config.yaml
d_model: 128
experts_per_token: 2
d_shared_expert: 64
moe_layers: [2, 3, 4, 5, 6, 7, 8, 9, 10, 11, 12, 13]
router_score: "sigmoid"
normalize_top_k: true
routed_scale: 1.0
balance_bias: true
router_bias: true
vocab_size: 8192
beta2: 0.98
batch_tokens: 131072
seq_len: 512
train_tokens: 676100000
dataset: "wikipedia_en"
Below are experts of layer 3 (counted from 0) of a mixture-of-experts language model. Rows are named router (the router's row for the expert), gate (a neuron's input weights, with its number), up (a neuron's input weights, with its number) and show model dimensions 0-127. Each number is 128 + 32 x the weight over its row's rms, rounded and kept within 0 to 255. Numbers have three digits each.
After each expert's rows: a language model's description of what the expert responds to; "gets" lists some tokens that make up at least twice as much of what it gets as of all text. This comes from a sample of Wikipedia text that the model never trained on. Tokens count by the router's weight.

# expert 13
router:079142149152104067186103182157179110134141145127133167124161119083133174135151177154141061146135063151114108110072210152155110113133099087090078101175136136154109123149127148140102094109169129138120103154117160092098122168129080128099100106064054177145135135180098130075159111131111162055177127081170090088109098147170125169162079133135165139152102105151140129117132103141123118127075
gate0:104102170118155136128164129167092120128136135145124147128076133148141138139140104109128094134102082185181059127138200097167159084128108113148168130142068098144147090104136111082106140061135086129108163158112177070086101130191108151114100185099112138102146095127151141096149150055071151110170134072121119123144111201150124102105135143116130134106072103140198076067163098146166120102063
up0:102140028192150103116141118149127104104114108127139037108135119150166148156051093129156115146124073111142165135090113145211177134107160157167131085122138142127099130161103154140120146097144135106115132159068068122109110131162119154145118082111118103147126140160084144133173124169182089138083105112173162102112137126215111059062112135174134114210146137126136144145115118132111169113100
gate1:163157151130110131138080142176065089165153100115155167188107150060163120121118089218092124088106157112177145083139136162134157103124111074086146135136132153146146126164159137049065120110116090111169179123173117143115107114140117103096136145164104218093133137172135092148113109181179146129186154104088116115121127135088111159168146127172122129072130120177136110110137191070112127119107
up1:116139073168169138132110121106128116156097108139218151173141134159100105125088151112120108122143141071134124148174114084093086113140106128125097086127095147145097149124160090135124107162130144095125073158082101173156094077170159138172090117069172099096151155088125121168081134116118123168086128195141148106118173107120170085075153168121108130211085102180121137124117061161077151194165
gate2:094171137146152156163125154151148108092145103169111162070089194070108130142114081121126106108109088199182116128072136117173180151117105100137148139109135069159141124136140163119115147107052069104145183120134098122096115104137085097127055103115074124125123109129141136149127177084120190131171136128172126112112086123165173072177162185180122135111113111125145127094075159141178072102098
up2:133157137095130176143104093095139078165120144129169214093142132062069111159130183102097110092147166188097123142124189125159083161158149103132169083108117136120182185124107132183143107098099106124116156128127184110077129141161138090170155129126160157111144104122169145202121205127149108150130129131164118142135162158102103113080114174151136154077128126104152133092131087154097087191059
gate3:115125099112116130124112090144104109110168141112109131093191103071104130147156122140125090220098140116158111107124193082159139130175084109132126137109112110114110091104150116142135133167102174190146139052162121097148117128072096104167110130103116140178137243101124134094061090125090135142176142155103000125092142156116087152111087105158107151117104143155137130133114076111112143135135
up3:137148176196089151127178093104125147148109093110138136154098091093154094143166109092172140110141080169127077160126139158130094127125134140077198194123110143125184123126135115133088173056154104135130109163048126088092154094152115173103174169133152154147128087149154118140170132143112158161154084139094129113092080160105123052168129159117198075131118095112139124129187071127110091083107
gate4:098148149104117194117110119110172160091137184130097212157182101120145153124151064154095086178134144164169099126062170124171158153067178113104141157130119087163162113181096133119076119103106137102135133153102090159068097092134145097143097057164149175110117161137159125168122161101141101106118129130105084111141116083146076095159122083160105153111172084130122174109132138127158086072088
up4:080140144106112115102103118096141105087145099159094084196143146150108112175140087137095164092075118166143118113156171113117150168044148069159104109165119076121102149123146145125126161189090118090099169126156131059098167044119117127126122149097108176125106161165133110110065187137135095083103128072143117163126116075151152121124126126170178128152108152142087139070122175183154129070103
Description: Mid-word r-syllables. Word-internal pieces like ra, re, ro, ran and man inside names and words, as in Gevora, semantic, temporarily, plus whole words like ran, died.
gets: "ra", "re", "ro", "r", "ran", "man"

# expert 39
router:111120114181167105140147167106157120154110137160147159079124070064107146122107089125064064119092138163132075120088143156154141078107136114125186128153123150118069171096109103124126123057091151123138103152086111105113110144121107157151089154143068156134088162106125076152156124088132186099171166108123098097180145145081112138154114157147151161059071063141104140131108161102074053121090
gate0:124107145150070154137101145137115112193134095126131190144150127158164121127140102111145109110157128111139107105158107084162138060087097167146131079166171110114144139176116168117135078082128136106137147080132106098100079102164142084169102122131171129072113098117139135123213171147117090062121128187182170128147096090154120191119175111079126155080199170155164154154054122145135128162090
up0:131078087094147187134141082201102143150148058160117118066114090126059120101127143148106140104118164198119119062131117167139038134109136137142118157090122078098171105133118158128145137102096147167133130121111115159136127117196120147164156099165145119118149126152133144113104075194181131137156069092075139151154181092116112083107116145159144132181126181128108197120164124091108152114175
gate1:145129127089149072133114161192112137130185112097114091156097132093128143212073123130136121119110114161109107110052129127149169078151100138125167138141090195159157119159139034129123147100183113173107136114110152138138039146140129150137141113097135154092148108130133103125103107160183179061153090153182089080154119127200103138107149142132124070175081085118118149094160093134131119150149
up1:106088181142078133060154127117123123135115165087210141167152146158186154128141128164148111106158127106069133162187112094115199121146135100108168067101147161129136159143123116101117174125165137108111075160193163158130126116185166095120121126151115152129130109215055132075136106099081119172125165170118130089100125147139169139146189129128094174121148139156093119107098158146176123161076
gate2:130130129124080130177127125154091109146142117091081140152138139071096127097110108125118144162113094109106129103078122103086175063119152144088103119183090137142153160118088130099153133109074153136112136107110159121137025122092163168073162105132084093123161157140159107139120123051121154089226173148182141073186150087116059132151127142089119151090081148154087136144130105110107142102070
up2:100150132128130069165097189183078117205076075093121097080110138134072125123165124102140143131078132137084128175155135149157154101125144144141140132131174115152090117154169070157188131056169114144142175106159110106131129109127073134062107162137085139107156112145138124106071125122158126087092156118083125085085146125109083170134130145092152059139155156123157080082137095116131178094066
gate3:129113107118142119112122102100071139146138171089108133094118141121145167127128083090084091086148125057161074155085102176147117134128057101119165189145129074107106130097145096149212086103129162164174112153062182083169142143098129184161133154118068214109140156107130079074100145180097130123143201128127143087144139098148142089143085129098127127129130116105122152140156165130131174148149
up3:088118108142131080095109150162111114118091164134098132035118130195143112140129142088120079144148142118102176098141157154099095142136142102090104098173094149157119169064136126110160168083174203138116113123129141103141163089079159089100122117173145138090168103105163135136154137087123066141150183127129239083124182152111149129166108109116106146115142132113094120039103105148159083163136
gate4:145124127115134110121207130077067101113171165134128168069092143150138143158122154102113106076134078161102104114145085195137118107169111111143111129140070148172162140146151108144135104128130118103106192118163165134181172119142093137139136187092124131135106103175093044144188163137120106107125161128149185109145135119185095149185170195144177168100206101140095116085132102097146146090121
up4:134147167078159057045097120104057123174127100080105045078124100112139149117108182128160152121141100097087177140113072150103157112066114066127157074154111107144150057144121089105204145123116137149099061155137085134091146149132125103089123185132146120097124149072135091120090118097115160122152151167103134140077088136159155110131121108109136126128151117157115143167112131110105126118198
Description: Word-final name pieces. Ending pieces like on, d, don, ton, son, de that close names or words, e.g. Verizon, Quizon, Indonesia, Hedlund.
gets: "d", "on", "de", "ter", "ton", "son"

# expert 45
router:063208125159169143112096137096125080123161141189135122089143118090125181137156145162111105155154126084164109147105132125174113084094153037101132100119119179066115145137139105107165088111138148139139099118093164129138094117178132136089091086139135163096114129164126111081153140077103191088122143141183101101155111109120100103192165146117153110130132125137187175171101151201116158123050
gate1:120095190143145156209102152107159157124126126097123102097170198039097133126138107152125072113119112097165116063121141139078164123152140138143110153180103078159121164140167085143096134125155114111149108173126137166122130144148101125112140170101091145146131162133094154151128079100123076066101141166068112089116070012134097113128202156120102150134087098152120113094131145152135091152129
up1:126139107124134150203157176143113178127155098173125131106062156105120104058149173121136126153130078124096101089125114136117120172160114097172156196102148112188136101112114162108135099190125104147137131131127107100120120097178181109108140111080118058115124101061114072154111157104121094100085127152202158108220147125132152107152116150135148191122185118136159191084141093089133143155150
gate2:142162161076158148136118112106148099170102067161168205133227148086128095103107147169138175119155170152090087198203132115132129088084115140090171140111142150128119177081131109129154123107135139171154170156141153143093121152101124086141136136135107129137133156212164132106155137177128135114107162093144061143133156075128087131075144185139096064085133115153156117138116089099148106147157
up2:099082146108102088055139124154087158109165139078086108089123068100130081157140083163129107140137103138149113099064137167102136092109157135200115058142133139117099162133102086088092165093117137110126107088159124179113158101175125138093112122162123164100069089093142146109180113083123091127056119196097130135138160091212160115143191116115149158115109150105155082153116136132089124117176
gate3:177117182154161130112136154093052099165151105149113186100144092142131140107124143197175112156135100118120104154130135193107142118111129152146146088134110133122111131122140098112101177168128100146125196147049151185101210140111128047107120167122111143085116130173069138153178099189172146152141180120174082139132135129112125173128155134184129151108127114171129142152112088107049112143177
up3:133184149146165147139126120161210152137101136126152190114127080117094106089161171145179073082156140087132094155124143064096105114094138059152135154133165128086089133058148143117152114136134076096173073147172151153148119131088147100093144120151109122143102128166151149116101150139138161139065103111127176087207117130109108113125084119089203143119072160124070154092118174184140113142113
gate4:127138145132174118113130122124120185142133097146105165158158134117154158166080172107127150168097130190138109097143138201078133100166114185102137153172134115110150144092120164191125106136110157138159109148146160101140117155094161099182141153127087059142167158191124118056175155111124096103145150117179123069093109125157109133038145163149083100120073147133217173150111124155130123146190
up4:131193110148111129143137134140164122151116128160099137115158126126055150101106096137133173143182159117172156131125154137161103157135131116000119098123118133071108124129178140195141132075149123120114143177151058057112118132091125079189116096123124185145158147109143174137144160152100128115165101124091097164096061109079153130054093148168181107109120139116136172105126102103150136129137
gate5:149054121126129154151116102118161131157139070151131098152105124178111134137095080151140123141110120078131131117082075159160127149182098155092173161154100078100102123166170130153131146131137145159135099134129070162115100127069099119196182112126114056138168166107032116115126197148146131159136162116128048108062146162115100156115132159149129146125117135152133118083104065101168119108204
up5:104189107141120179155160171129146098084124124116120114071150146133090122011122117160116106082083059119163117073112138165104079137106166115123076112129112140083117158130126124114167084135150158106127151116127160093175127111153177092078089137114134119113145104140058169058100142101090139129146111122115093171185078195152109122162126152141124173124149139103192094072101098115125150141088
Description: Final year digits. The last digit of years and other numbers after preceding digits, e.g. 2007, 1934, 1975, plus the word century.
gets: "4", "6", "3", "8", "7", "5"

# expert 41
router:122094120120210088157119123123138090103124143136127109137218155126110194128093177168146041146110102204145130122113164141114125112123140154147115133149135157082102139124098106083107106117133137100115132180045127167104081160167130143172078149105116195114105140119106099076131125069123162081199165144119093082160134122110111130144179129081142149116119089185114120112128196161150113174127
gate0:150127125091117124115130105109157117072108118125175137169108123144105141074182179182148127123137136166160122192105123098140106152072142105096121030161116155136091107119114137107123104099153156174158117170065098116099087103133153155103094152130137214102005147134132138165072083089130124027148121108130133162112090118143122127169117093120102121112120138159111125120123120084138153168082
up0:066118143101139141140155090229175121143139127065147113120168110088117124124107175098149198149159155168090136095117159136135128104131131087159106145075128160130088075094154123140118120095075075095152115107200147128090117126130109164130128079096088108119173136130184146192142157174123146127083113108073151096104144137087092161157101156146104150180142117080150146181095110109141042118159
gate1:121133200135125150095119182046095081131147076108119127122151124081138153095065140130141114108127144176177117160135133230136169088155084112110193073203115120104139185134132121091147144158139128118087104164133199116087100135149172109120116177127137170115130108187072161100128150161155116112148161114136082114093089124134120148111155119122131174141165150129115112140127083201101090123089
up1:101181140122088144133083101117097119168118108112117108155126130106109184099112152092110146039093133176183145092141149184118171151139146097125196129164094136131122152114133091085112155175144064107120091107147097113095058106126161094122093179127159220132100088193089137124098182175138118078150111150083148129138101116162130147157109067132160172136120113112117092066145096106145151165094
gate2:152131101130136121099092172109094091176111153119115134145153193149176121088160128157111105074122108141145087099082165158125135074097144120156089134161120106106140153164073103067110058119139084117115134148075211112132130129108125121146131149047101149094138126134123111126128122090100172131138174078132073111159177130166103172094110115117133127038101092192146055117103158104184133109078
up2:083098074138117127146132149166105165152078166114109142124157164143137122164125185150133164120101150124149148110174154112089116125188164170107136097124099144118148117205113149118074106107165118143108162204040152100134142080086145122179121108068169104090189128119158116070100113086090158136112170124146112149148154167175113124106130125108128119139114176190085097118106178091190176103069
gate3:093122135151155086138144080133126087149122146083058119043123161084170125125110181189123125131156169159126097111048160159115146133132166087136090124099078176091172149132069151104112130151118126157166099132110095142198104163153077092178110145076146157199144136114132143136174090133150102125162121151117072096117135112161114126128091129133195119128137132093132163095142191070102116180153
up3:115133123122079121136098135130111181138108107166115154126075175119082150108073101054129185078113057110118111082155094109128151110118077126137146073177156084137117140132160150115186122110144099137123137148199173062118155066119134113113129125139099174168142119145105105188126118195107115133098108120109191155101122134159098142114170165130159132059117195129218082101119126115120154098106
gate4:100093175138183193156063085139114135135140145166121163127150119188159136113111118086163132081164104104147076099093200123107103168116107086084132072153165098142093132092068087066110070084150148102118117157091159106150139151098135097178150143122094191141135120147098125167173098095106087105074136142150094128139138086145179149101115164160119160112099098137150081176150091102108100178108
up4:163121096064174154149122100168115155106145155132112116092135209154152115081147155092101144139143129146145169150149092121130118120137109102117106116129147149228094121114065073120154113156117129177192097145178087148177125120130110123141136097165168156121113150129070149125199154123116058160141137141142135130094143097180106156089139072113093107145162194190192121189123082117144132078152
Description: Copula and subword pieces. The verb was/is after a subject or birth dates, zeros in years like 2006, and inner pieces like ry, able, su.
gets: " was", "0", " is", "ry", "able", "su"

# expert 27
router:096144147193142129102090146130172076183169175135167184128156127088153135087093156175166066132088120121154096129094187124193109140064135147167089145150107199101061123125075136095099119113121134131143143113139142093091122106124122128088094129086115117139142159113111040127141136106112181066131167058149099116159107153154130130129123158120171108071097080153147088164111117157095085117145
gate0:155106081113150108170084193222170054141176132144142133152191116132127160098107106145124149086121075110146088143122180164165156094139121071156108144132086095059138140184106149097139131143124115141187174082118119067135054103106127115089119105123102086124171127125062194145125150142153142106102167064190111097154103141184144116099145106135153136106129162122131114158131109145142120113134
up0:159126104103134130124145129155103130173068130144141073135133107123140187111109070124147155115148112125085126135114097129172101138094139161116106068072122112110187131194102085115101141134060200137097180147054075143113101144097068082101099124082115128064099137130107195186211132170093124137133152110104126147092120148116163094146109114099104136113109108113178079100201126159105143141133
gate1:085132127121143096052166133101139118148125101080133146103184094100130189138094111122176147113096130134101105126133143104199109126099152088107155164134098165117137162169110161087074105185091177075145118091087137137145122134128165124116130113077072120115123202091138126082139137110163104046085189115164074084176127163149132201123126093147138091137136114093163087107084148072151120102109
up1:063117117155142124112084119103161146140160178092128145079175181075135140089125092112130107135132168111194094143093157126171054161118121140130143138100105178114127170154178133123058153139142133087193082094085122092179118111110131146084124116123108101161132141113114123108116113121163149110125121100135126165165151124147126174055101024061053140166155132101146075102136087117109112106158
gate2:109167142197166133142070163154142152106142106176177157119157071081077138106160075117161175138096139142168092113152183103186142168090111160152148139145143109080112142108128161110045165135106114162199141136143097171101130119101118127068155118078109098132131083133103174133195121103165144126165157113154200118116091134170089116108072161124118148133150090138147149133148138197137086156100
up2:158148111183159152156118134093142123052174142126165124144129090049194114076159135129129106092099128143159143192122186108104120151099127096129070105132067121079105110161113114096034132119143209168128086114081105101096112125116093134078106102129115125094106074123095151089172131138159109155095153116176083106122080158156130113122067150129114180096141103162137094159124123155129146080156
gate3:190157135081178121128130148086114121133128160142160123109131155107087091160124132081135153154139076121124155165175116193138172091142123127103174140121078139124126154137085170170132111115127113078206204152055131120181111107139111158163107159114115131144171130167208082141157111172094152104149158117152117091088110116139083075129115131080148099104149160182168121180114138077129214155132
up3:075125127168108138128112132112132155065104119218112137153085142112143139169132148098114215182138145151065106170095103152159104096170102141170108147076135172125110121059107142117097175093178155148110137123125179155154110097146126080062140117154103140074117070118116144176122150170118116108092114087152175127204138165125148097079136159173061134138174119144137107134130128113111090102181
gate4:125139106175170089113117106144137058073177131189143117087120151183150112124114138165125128130163140150125140110134147132168100163126126172123162167120091099146129117060082077041108142077092138120129163074117149149081098081151098187095141157089104143169145072139120108171145125057093050149153151125140114176092144109161165185099144147194131160158123128141095163126112113080121142109154
up4:137102149102128092140067182185148099178130132158172156137174178177158155108087157177074150181139071161151109101111169134102164144139092117150156114086148091139115170142071100126120192136168150195144104128111185154132108152078185155125121153161178103137201123122118162143085152172154147183144088110113093121150126155136131116082137095148155134090142109147155144168106196168130122083146
Description: Name-internal syllables. Syllable pieces inside proper names and foreign words, e.g. Mar, Ar, bar in Abarth, Ibaraki, Deadmarsh.
gets: " Mar", "na", " Al", "mo", "fe", " Ar"

# expert 30
router:132143167147173153132110133162147085114108127114083122139128105094142169174104108158142061116166129141108087103086165110115082103128125087104130099148073156119128116111153120090144144100126199180089147156116160111064090122182135123124072103128061202070105158172109061139140132114133141074146163087170064092153120133100143118188194132154097122084080072152128107084102126096094116147114
gate0:141117142159096083138145095173132132173173106095075165083148106131166187157191097180145090137093190121117126098083152129097100143064178153106106123164129135125100155176131118140123139126141181161118128102109155113157123088124070152124112193100139147151118133085151097148170130151117190056112082159179132153188063115077119107101161049157106144103116092114140129145176164109146132130083
up0:172087110166136104152092038130149179181099156109080144099091113087152147194147196154175161117140120138110115105083180090123043188103161096129086071111115087160099098159137138156112136129110142203158127090142144117146098125120124144159099187159120142151114170158168116127153116132124122073160062143163175155126083093099148116086118099134141132146152088146126120145144114070106101094125
gate1:093129134108143069126070132059050111130216157135132138089098157127196114119147090159118175114148147131123152179128104139152124058160176119127123130150087138099160136115069085152129077117155158150157094141146170163143126135131073120151111082088105171158158096157087161120142093156111101124125146161122125127173104192137086153148126070128136082115173057188173148128128106112124126133196
up1:119140086109143178176132143123121140087101129147220127116199185114120104105110177115114109129151107090142093128100128129103121175129065095119160169103147121145133183132157158147127167175133134171166175092148169108157117083180133111126084177153134166146141165119152122182116138092066147138150171157156181067126106082045176122086108144154156149152087049107144102114158125140150120089115
gate2:142166157126137143075190049118106116120148162093127144111135142113178142095115124128099115088141168095161118137107139181134109112113140057192173117147153126112204165130133111147144132129153143142181099067155196149137153106120131144165093126070139087163163135098136078111133025133176103113134141129121164093110095142077172168153183134120085076123150107121111158120146083086110064118085
up2:140135075144120099122213073172147082142109204149119164106108130090116094107104054136148109124127182117098134121109134136131098153080133128176150136131150055183103158115112095091112070155145129105149088104144175143150098073178135125162124137107097112113090079137221154175144119120139113121140111130124202147110122042112174158118137116146119088059122127096134108129144149113122125061153
gate3:143174163097129132143134121137139060130122100107167192054106135117161117097110118151156092098141101090127119100121132175093125187136080120138171077128118123113071145108113039105176104172145167142148119144126146188170085127126160083134126149088069146120128137151208125187150159153188136107129111075105141105151094138097101098123146196101156135092157082127179094101134090099189133135092
up3:143131165121145127158142137128160102181125093119120171079117127160120118103125135103151090059165161115120164181082108146094133212118101112111114147161118117147124137080187116091098167138063139139121127106163106125166130112173133168145072185123098155146131098135194088189143097132176177126084108119070133159143099134073177141149138074135140145062132083078158144079141174045125132146146
gate4:154114117127171112113089138117057094096158099123071192065113159156168159144173104180081091111144099126100112153119136155094125125076188094144147090089114099145092196177126106119139092095145145189125060098164118154088099126146076096116086083146108174096098114104159123216141128092125160096121112090161126169127124134141105139136144151086113161140142130158188120133154137138135071150193
up4:115077192139179054108178116123089123103126174111126083066155005177127125097137106130149070111137152142139139149144112143175140116154141175124137173129063169139104109137112102131130167117125090133151179124149158151072110148100125159161128074071081135136158125140164107131146130112072128103129160191096185106120142106103098103089150136089065122123107164132086139139156100145074110124149
Description: Digit 1, biography verbs. The digit 1 starting numbers and years, plus words like born, based, founded, published, research, and pieces like found, port.
gets: "1", " based", "port", " Born", " research", " born"

# expert 16
router:101194138152136111132093149130130069115175162105098113154165060140142152155078114193162088155153107113166072117104172126158135140088129093096142115178050129137104128064144080112102116114147156123137135135127148124051139199182135125119117068107118148152069136139138104141188102124105138095155116113153063065116097147132134204166131135173144068114142076149159157120137180131129135135120
gate1:050098072123148159148107134144102148106201124167134122153149155149092156167088103109140113141112105188150164148075120191091102114155120107071087111159086129134163129130130190145118121112142133164214109108080091124140148123146158154121148124144094170143210100143107114149165086125197112123143181087203127084119079123110142127078145094140143137142107149119176127061141095152149177100155
up1:058145149145121112174114142131126109130169191102048117162150123148082127174101061099110138173103072195148120130139101136134104145109159117106128148099073136138119086104161162171131107116180140138112162124106109070102145171198129132157139036107127122145149097135142098144125131119113074127161132137140122142055138170139138152133126175183096134156144196106160074112141110161175128191191
gate2:096110187143136134109119157155071123100136131119119134126174143137216088153112097091123145170122142113195104177124159161140155114173120111182209163126171112080077145191114123099049129082200109093137135089080147187129124149112171203124102136135073115157147118117137185095095113138129139113120119155135109100154102116049105114104112120080116107127113096108084088111107146124161146091138
up2:077102178165123100121176152136198188084122170155079111176151128116209132195147144085123092142157162109133142057116167120163194105136122149133086126053090105124081107106134165106144131060124094124110181118117122135106100137167169178145151144097129099146065049083130142093168144156118123146110116140119152149151164104100143154145123140130070125111084155146086156172150151138124133143096
gate3:087145144121183103115068188085096098114144119085105123097143104118147108169122143182098078196187116121136119145116147185074160101139124080073118136134112180073160177132033113157100117139153208119184120115110110131125128091160141126119113173149105189134172107125105122150142087148165128061139131110108140133148114109091137129074156127109200110133149163094100135145066081155117150136116
up3:085112087116117152128169108173151150171178099171086139144123101099075141116128119116173165138080095137189173090102139091164053098128167188140113131068136090146085082155203108119110091129160078154119139143134158129122139163129121096117170131158148113123142151167153093089129147108091107171104128195103104097032099095156101136139061099137108125106150112121199108103095123099146115131179
gate4:102106166142123116107120132170102165134075123160141139125133120092177062177086198157089101140154159113154086197098193188142127084047046135112142153082129103127147103140171098095116162068122183158110119151141145076099111163075158081178176158114084141126114109132099175096140090141159098140082157162067153135116119134147096129107107073145136091133116119116121115113100112118138151143158
up4:118170167165126161168153076042173155124150066108152132178160139051131160130214133133113101165123150080133118064116145146148036131119138087138104168146179155132115156142164078070074150127083124123145127071128175112102102111160140141152164169081172135140112130133159117142126142078183075123092119138129122098123123144126155142180092100108103140095137134090133139096144085135094170139153
gate5:116073122065091151153076105118089137152147161113188153094157124067092105142158164100092070202091092077140066137103151173116084144158117151156118162120083100094111098137045105129201124102164207118106145130128156122116109143126141130097111125121141129128171091128049162100171166108140110121144120158085131135123108129092171109116099143138128108155149090163163152105139119129219145145097
up5:135137168142122111117123044145201196124132150095120136123119133080060092108168131104125105116126172098141131102070155170122111126163095172139196106100094130076150109085155017138165167104141173155131126077136146113135135133234094159120124138084121135131143129080154136132133188133164118143134121191100113142121099114165168147119112122153118136144149118154072156166092164153170154118106
Description: Opening parentheses. Space-plus-open-parenthesis after a name or title, before years, stats or roles, as in Duenna (1775), Dandridge (23); also the syllable cle.
gets: " (", "\n", "(", "cle", "—", " Sch"

# expert 48
router:087137136165135089138098100144113073165143099107165135157154122076123141139126113187156125122161071154104058095113164184129104139107107061085129133198133127050097144139089118103085126097117171157110091116107140140100070178165138185106075125070105098133120130099089133091176101105127170082130114144155132080174082136132123091145193172184138096107143083156124122165085105123099114152096
gate1:101182086167145191119120086109146115126114150140177147124176151135072143116151180210158128098150178149094120129172100149093091131126167094115106117169142157109162119056101105152161141104213138098171082169106207114120078079148105122089061079069075102121117111101159116100105178125099111067139152109158125131087125117073147155133118113154120120107142120096105150146087140147137124104155
up1:133138079123159129205082091149135101144129094176228160095060167120031164077164194201133130150202171120133146107147154190105081166130105120122119140132137152126162154098112094140114161134128111094155108115104118216120108133139128135163129114127137098134165087099159154128172175114122080151114154136125142091138133159118144107137137143168082092168113143129105078112097146144111116093133
gate2:191112081135147154155110127174102112116151109188210172089135120120153143099180136130152125178165116162141177213137117076098155119074100178156110099127176143166105143108112177132117123137058162165137128133143132100126113128128120161098080129164032123097112149117119142149110134109095144110161139131187157091129173152173057174129130182120145135088174118176102111110100122175103088148126
up2:132117129152140134134089097186122147079130083098133076118156136142142136141128156085185163102194111190128152126095117141062083145145102050153136065044141122152118115125159105161074126159122091136116099092135119103137131137126128056159181158153088158140103126122138086132120098121199106110178115176077120102134140119144116082164104160138128085155058088132076127102055070143128132114128
gate3:135114098146182134144136145147143152165157087138143145096128143127152122129189139155137130122183147161174151127082081174177126177106094144141115101102121173081112114154069037103075136133116064154165161081134114091085129121141134086125135174098133138084137105131131175175119222117125153104092119139130107093073135140140047124147170078141151116192101139153187177114087100112142129117078
up3:161122160107131075096121121130115071082121148133105151116130113119127135122112111133109123127125188126105188169142094102135122087110144106133168132139133089178143135068181147074129103096168128133124079052120142114139149106081064180122116137161103136082132178123107044117115063151100140139143109087096125078214092195129140087128126140079183171065139103131136086103172143124075092131173
gate4:138143215127167128095175075156125128021112123129102101111123164080184136157132093162099115100177165153108148187107142111187138117120099179078095124075133127150138107152161129155119121078113194157184142147093118115081092126162130128151097162160072130075118135150152114152063059134080094127117142166126128093132109195139123109103115128086164105103163156105158108114154120095136086130132
up4:086066136149158089179117115112095114119123123107113106149138132129112088141066129167129170103176114118150165138151139112183153187162188125159105170117053132113152106127105098128174168126144134132142086157087134123122103121175149122068126087083170158114144131132159171178099084159132092120127132131135082152085064121167090040112107090150130146113077134075157168066073086066140126089133
gate5:139216095096146101130089133137123111156204084090160131152117144137131135109139154133118154131153136109115179174144094161116126113195126112124092130164129105131123144153164141174080112096089148172186122105103120067125075156157147077104146146087127089098147113153183097104116142105161127110134153094144079037165112138159101093101096070145117161123110149193122120119119105112193147082029
up5:109158117135116092058137120089105111128168125037171129156072148158157129194113074134128145142123150066091122169109117134140168144174118098178116111173078183086136146142160142143093087158184165142142111113158080101168090172157152077149149101086158119143168143128133146155154134118153130093145109122088104056100129104117111100156087093155071078112105099165159151133040149126111116117092
Description: Slashes, dashes, non-Latin bytes. Slashes, dashes, opening brackets, backslashes and math operators, plus byte pieces of CJK characters and accented letters like æ.
gets: "/", " –", " /", " (", " —", "–"

# expert 26
router:095138163133163087097143116094155115105140132138103157142134112111143133142105155212117099146104113116148077150088208096181130096071126147146121092148141133101097111124116107113107163091115120144093113153112144141109101178158114126164097124118120166088057202125099076105147128096093191057172166137156120127179116150057078195154168155169178086100095103181139088098113129127093094156101
gate17:136105136132080082158171145121074129122118108093175159131141093165126139140125151187121048091159131163153168122076155099174092147089111078210209149122137159150138123130081136148029159101132101180114174109136151127143097155152151080130120088158159154144114114109131149157140175136098139083141124158158138106138099129110070096160115118116132123153141081147180177155071196085126098137122
up17:136081107124112111159160136178107174172085177147094120130157122127045172150180114090106110115150120125104159107096181149155180083108136193104078209139123106131147130136174110101107162129120147095112128175130181089108177129140140136151131185138166064129131129112108112103105103070139110132117142118108141119134096153179170056117058084142081168101162131089121172152160183155153080146125
gate18:190132118139124112145145115155129114123154162096183178098146108111104089138081143139078129119160136144128129145120156109095189190148130091135080140132129036128115139131115127135134179092072177211187106123124128049103141167114151164085118077117144138154152101127127113131181037093122145035111143051131139134132100104151120136100130201102122145125117079153143145112099120125125131140080
up18:127136166150135094147139127087027106162127079132090134098131075118104093094137132145109079079105064147126104140135120086191127146129154121163091100132147106107127133151105126097153162139132099134165107138125177169128169088108138107172133114081165098151099151123086128171137140146166094056128155062163161143061100181049080087107119219124091096148144133088113143094094098106153143129147
gate19:151090196121134167106087165151123142101169095119110095135122151162104156132100123128111102170133132165148123143133087086088114082058050124126115131181113156141120151173097081086102160123137167121066173125159116108138056095089164118095111177080138120133159091151134123140116084113089103148164116095137153087173100110177096093206119151131146063096140123178124175093141179064131150119081
up19:086149086168130132072126140131130111120134058143103103176075173129113134115073119140094121130093126078118150119050169125104130108126167060171153049153157091147089172136163126095124153184146089130140148120169126103138114143155122134182147186136170083173138138100090166147137147127112062131070121154076139195137119158115109066166144179190117163124123138131134124069139167080124121103138
gate20:136140097091080153131141142099122116078154144116047148121096131081091132143115122105137149111171116182176119113113140149160172144197150093104118079109169139139092135104126156137114157093125112067179114101132184147134135080148154132131079131115142136123119076156117133203161114106134100140116157102057147146179078112101114163088046172115164142116067137177074137160126125138155026138160
up20:135117145124133085189054159145060130186107110092142169143155116133139141133161096135128146180128062121117086159129127122171109193142104132126108134125124122138203184150168152103186119174178133100125231161107145119109166117126119169060140051105160130128082091141110155124161122179097114153119133116160110138097101123137107141096102111103149148112136093164206102132097096146151097078095
gate21:170161079136142123078141138106106130122123088126158134061131114170128141062102154141140095190162119116137131112137158113103087129133131095142223138127150171171076149115118150143066109118155085155148112094156099182088088088128147028146126068132114129118131141105128121151228137115097130095169119166133137101159120128149132121151200188161157138130151163076104140084097181116151086115115
up21:164143107117168152101140073138122137147112119095102201126145091147113075067130166130158066198132163115116132100171180152111070143145143130159208137121189180125154170137152105171094162102186135171111127112143085129137079189103188054116118130080137136148096195133157159110179161142146120128209126156138100148140145132147098132138179165137160105105124100096116108085123111102118119127136
Description: Capital word-initial letters. Single initial letters or short first pieces of names and words after a space, hyphen or bracket, e.g. B-udapest, K-opaniec, un-an-imous.
gets: "S", "s", "P", "C", "T", "H"